{
  "experts_per_token": 1,
  "vocab_size": 32768,
  "norm_eps": 1e-06,
  "positions": "rope",
  "rope_fraction": 1.0,
  "init": "normal",
  "beta1": 0.9,
  "schedule": "wsd"
}
Below are experts of layer 3 (counted from 0) of a mixture-of-experts language model. Rows are named router (the router's row for the expert) and show model dimensions 0-191. Each number is 500 + 50 x the weight over its row's rms, rounded and kept within 0 to 999. Numbers have three digits each.
After each expert's rows: "gets" lists some tokens that make up at least twice as much of what it gets as of all text; "mostly gets" lists some tokens that are sent to it at least half of the time. This comes from a sample of Wikipedia text that the model never trained on. Tokens count by the router's weight.

# expert 3
router:540513458461450476561481492538574516455534534489485477551480455552524586485477466521483556586491391484536500558428597460461529478527618499449462442623448427532550572562428533503549397410565424532477479534520431407513525553492555470545417567454500422530507499426495509565525617538431468481377508480563609484514598481417496490436561461527521518529512474559465509508524515482404567450513552451469501577521601453552492548567461506472481492457507527532496460413429579552514522462434536472540465456498480522503464482396559501557481436513624522458562493498493453490523535513554458524
gets: " it", " he", " It", " He", " they", " she"
mostly gets: " it", " there", " she", " species", " story", " project"

# expert 0
router:552518523436456368546489529474611579475524537558501478535457454554411505440468422504514515569488483571469636529449550484485473507549500477477396403502494473496527545527482537415525474494526453514441449412496402415536560524522540475549494496477528495517532530481532406546461537439460513538512477490478530481511488517359498561468534456414508603498439406603526454541548499544480572485525488497454519576549479492523395488481515565558554448454445578445526530472506490474524519459420476482510464451570519421407542398448492556468435483545541593419544583509622486475483503421547489486
gets: " ", " place", " Cup", " first", " m", " Olympic"
mostly gets: " Olympic", " pm", " NED", " Kitt", " HUN", "quarterfinals"

# expert 7
router:496541493422435478552527503500521531387530552487430389564470479483515571409425467558584543587479440493484474566459578478491621491606603474462420522508404446493496556550467561506448477508550473483446436459440478498510544543509521456574494497417530414503498513502525522588454608447496493527455403456496599442565567500472459540509498448548581454547479437529519565537529570498446442466520457372438446551462552511490486524471496527537480450414521518459453415415483557525551588469477505416513516475564575438517531477377544530533468473512500504499561493558438436510495503490500466456
gets: ",", " that", " which", "),", " who", " where"
mostly gets: " that", " which", " who", "),", " where", " when"

# expert 11
router:585550457427447443526535486473551540499552522528438500559474521528416520509418500502608436545531489502490520573427611531476607515569630410446493488517461426543578499617535514516517450527536467501503424436600467475591541503529542470550415447482515493464550532523569528495488541438511493571439409448539553515600537523462474541526508510444549522520422516472558519563514574549402551541485559463495440533562507483544491545517462573591460464486544533494481499362554575494475520485517580474477475401547499487442524397421482507499516469535497548478480567532583447504517531530599502430
gets: " (", ":", "–", " \"", ";", "/"
mostly gets: " (", " \"", " [", "(", " '", " “"

# expert 15
router:603596384424401407593423451498562585422500539521459464483492481528445519455401445445551465513446479482479582537455611417504606515536570487517480435485501457558525490526535503508492473478581486482470478533536431491496480504487600476560391512445526413465464511500511435578436544570489519519455512475558508523526607514392495540489496373456492511500444498542534517558548518557389593445467467444488549528548529535560502585570519601497561498413498488497484505392499605492489563481438493535598446450569474504528519487508528502497519468488523533522503587515500512498493525458534479470
gets: "0", "9", "8", "1", "2", "7"
mostly gets: " pandemic", "9", "0"

# expert 19
router:508460421446425434562501454499593527412575536503457395479518411477493546449468456555564545492490437543460539529480586433566479602498523498478501537511541461572527447454448456449592434529512513497501477472412462381507487537414507541520424477398493524559563504556423434599523582512510448490460467433524565511538542528489533605465582376445506604442507462481536454557515550494411535438560429431487492594516458471589432490540517594478491423491530493483469487449499478501463535409451457467488496439575554571510502481465517505553495465552530462502540560523517410529494535432521485464
gets: " the", "s", " a", " his", " The", " their"
mostly gets: " his", " its", " their", " the", " her", " His"

# expert 14
router:527567464424438427557477513501549554430564562532435450484492484546491552469427399502523525542459430520445504574472561443496615568589538517466415476555487441532470543539526542491568454522516484530442483451520467393489503482472629475526438481475505478426552577441533426584429567524496478474464513508528522511532520505410538503454461435444529604405519452544523515539557489507420533469473438507434499528515487518549472509512525581481632426399455506500511503477520595554453638471411569523506400473468510548458499485471526549518466473488511583464527559544541435500436515422568443431
gets: "7", "4", "5", "6", "3", "8"
mostly gets: "     ", "       ", "frac", "   ", "gado", "lington"

# expert 12
router:586521468405441443503488522441528574465525574511412427578479481519522487469391476483530465560512388507467487533462513453548548514573600498456474470546498455486510462555479612445534431493473508537378497512544467384576517498489528484575468558424586546471566515525558460599543542476488445632475437519593469443508544597506475518436554445512524545508415487481463503571512516477446539452509506453371532545528536463549514542568526480526526422391488519504457507410498589501502516428470504491479529458503546493432489443406519541518451478517534516411490473579467432459537551490561498408
gets: " of", " in", " as", " by", " for", " to"
mostly gets: " during", " for", " by", " after", " against", " between"

# expert 16
router:537579481421492365523443444489560537556592515549463462554503550545451542480478494421490503491451502465496487541451500453530580513593601470492506460497463452509412466439490461545604449597575508545503521464561506566523468587515614482547522484473512491468562509483549482506445461485561416497469504516501545453565578542389465533452508498409578615445538467603510427515492540468445616394446459481491493577551557489601539568570512588547519410450374479461476505422519542557439586448531533490492526499522466477453432513494520523502505472494506520517562518587494436507489516469519488488
gets: "\n", ".", "==", "===", ").", "\"."
mostly gets: "\".", ".\"", "\").", "\n", ").", "%."

# expert 2
router:529493448460425492554553547475483512427599466483465491557476497448562561483530422510541515575476479535473499498457578401427552535498601417499529492584421424470537533566511542535492416502495429472446452446463450464492517535505499489501521642436590508411481512533472518530482572480417524498447481413523587483525577498510515582394501446474518581476471417585518577547543512532427483445440445522477463505553505485499419522496468514583508458432522519480447577462486633471470592462496534456523484492529558506539466527366461567551474423566485459432544518554495454479436528448547395497
gets: " and", " was", " is", " of", " with", " were"
mostly gets: " and", " is", " was", " had", " were", " has"

# expert 20
router:535466506527423497574535480503552552501560527512450510524532491566438540479460456438505466527493366526511617619447537397510564559587553475459479480513523538544553499560526539475506398488611532473451436411562449489507512533354484525583454543453522475477558485438483476435493477538469454485457460503546560428599567522517517477417511481478565552491482479523541543510492514661516477517502515468394469513513499486519494473575505562551498460539389524524492523431542607527483517434510562450474491465481488452431553403383528548534483480486448618533459593540491479469492497452554464451
gets: "5", "4", "3", "0", " ", "6"
mostly gets: "′", " MPC", " JPL", " LINEAR", " Spacewatch", " ·"

# expert 5
router:626508520522407436500507498564482552437530544548455415450451484460526600481414478488487491550521502457397480532478544438519558477523567448415507462518465458505522521505524502471529507534521512557406495485506446456540560510535607414565461444491484454532522553519530434540487609500431440546422506540519456537633523483418456577524555462464626502509513386536582449549548562567464551463529465530398478561530518580541499540570492551527490422406535550541455441503477571565485593441491513513442438488506513456487491490418449564551497471506474495478503597561486405504499538437502527409
gets: " |", "|", "-", "=", " -", "\":"
mostly gets: "|", "=", " |", " @"

# expert 8
router:542541462509459486538507490416598523472531486475497486516514501589412586437475357549560527545495431568484530478496543378524523427520544426340454528542554444568530479502530527502542428478583483520468443425538434461479552506416479441508456543522570475525502542501460446501455533552505416485533413473517587470589526528456530568446574405448608550429512488560616570495531545574475573466545538491469509512603497499575455506626499572541559494498439508471576508448527538543531514460450489483524453520502550446418518485429472566506486506478450559532543554521491452479478534505554489463
gets: "%", ".", " mi", " m", " ft", " km"
mostly gets: " ft", " mm", "km", " LV", " Lemmon", " °"

# expert 13
router:593532362437451493570557449478540510449517531539470405512511437549461529474469464477564561590452467543476493602502522469464537556565551459398453511560477493537551570542452474476577437523483487472478494448487502449465582490453579489532464485456509498479537612446512467557410547532477420523508438502504548528536473565418530587430502503484553583504461421527515486518545523536435540462507458543451473539529491453566403517489545526526493505504422510490579429400495588505417608478467526454592485467551516532460561417428596568582378458454506551452488498558485489525462544464514454407
gets: " |", " re", " L", " un", " p", " s"
mostly gets: " un", " cl", " re", " rep", " fl", " imp"

# expert 23
router:494481466446387398559395507467531489489551533502471469576466455521509552381487357431498449580488458543517579604479530454492507531522536506469485472520536459517517553502512568501492439503537440538453434480600447503555518524415554516502454524457510487546485517411574505552487476434488398534423509461603627575606564518442522527416537424485504583470465448529560430590524515541425602485519491459473504527477458453576493507615517584514482459521512463453529532451582514528491499452502568510480466464480546493467513455470511606516531518548495559487552600580478517493520520480575465433
gets: "-", " Total", " •", " Date", " Location", " Country"
mostly gets: " Genus", "Scientific", " Coordinates", " Clade", " Location", " Candidate"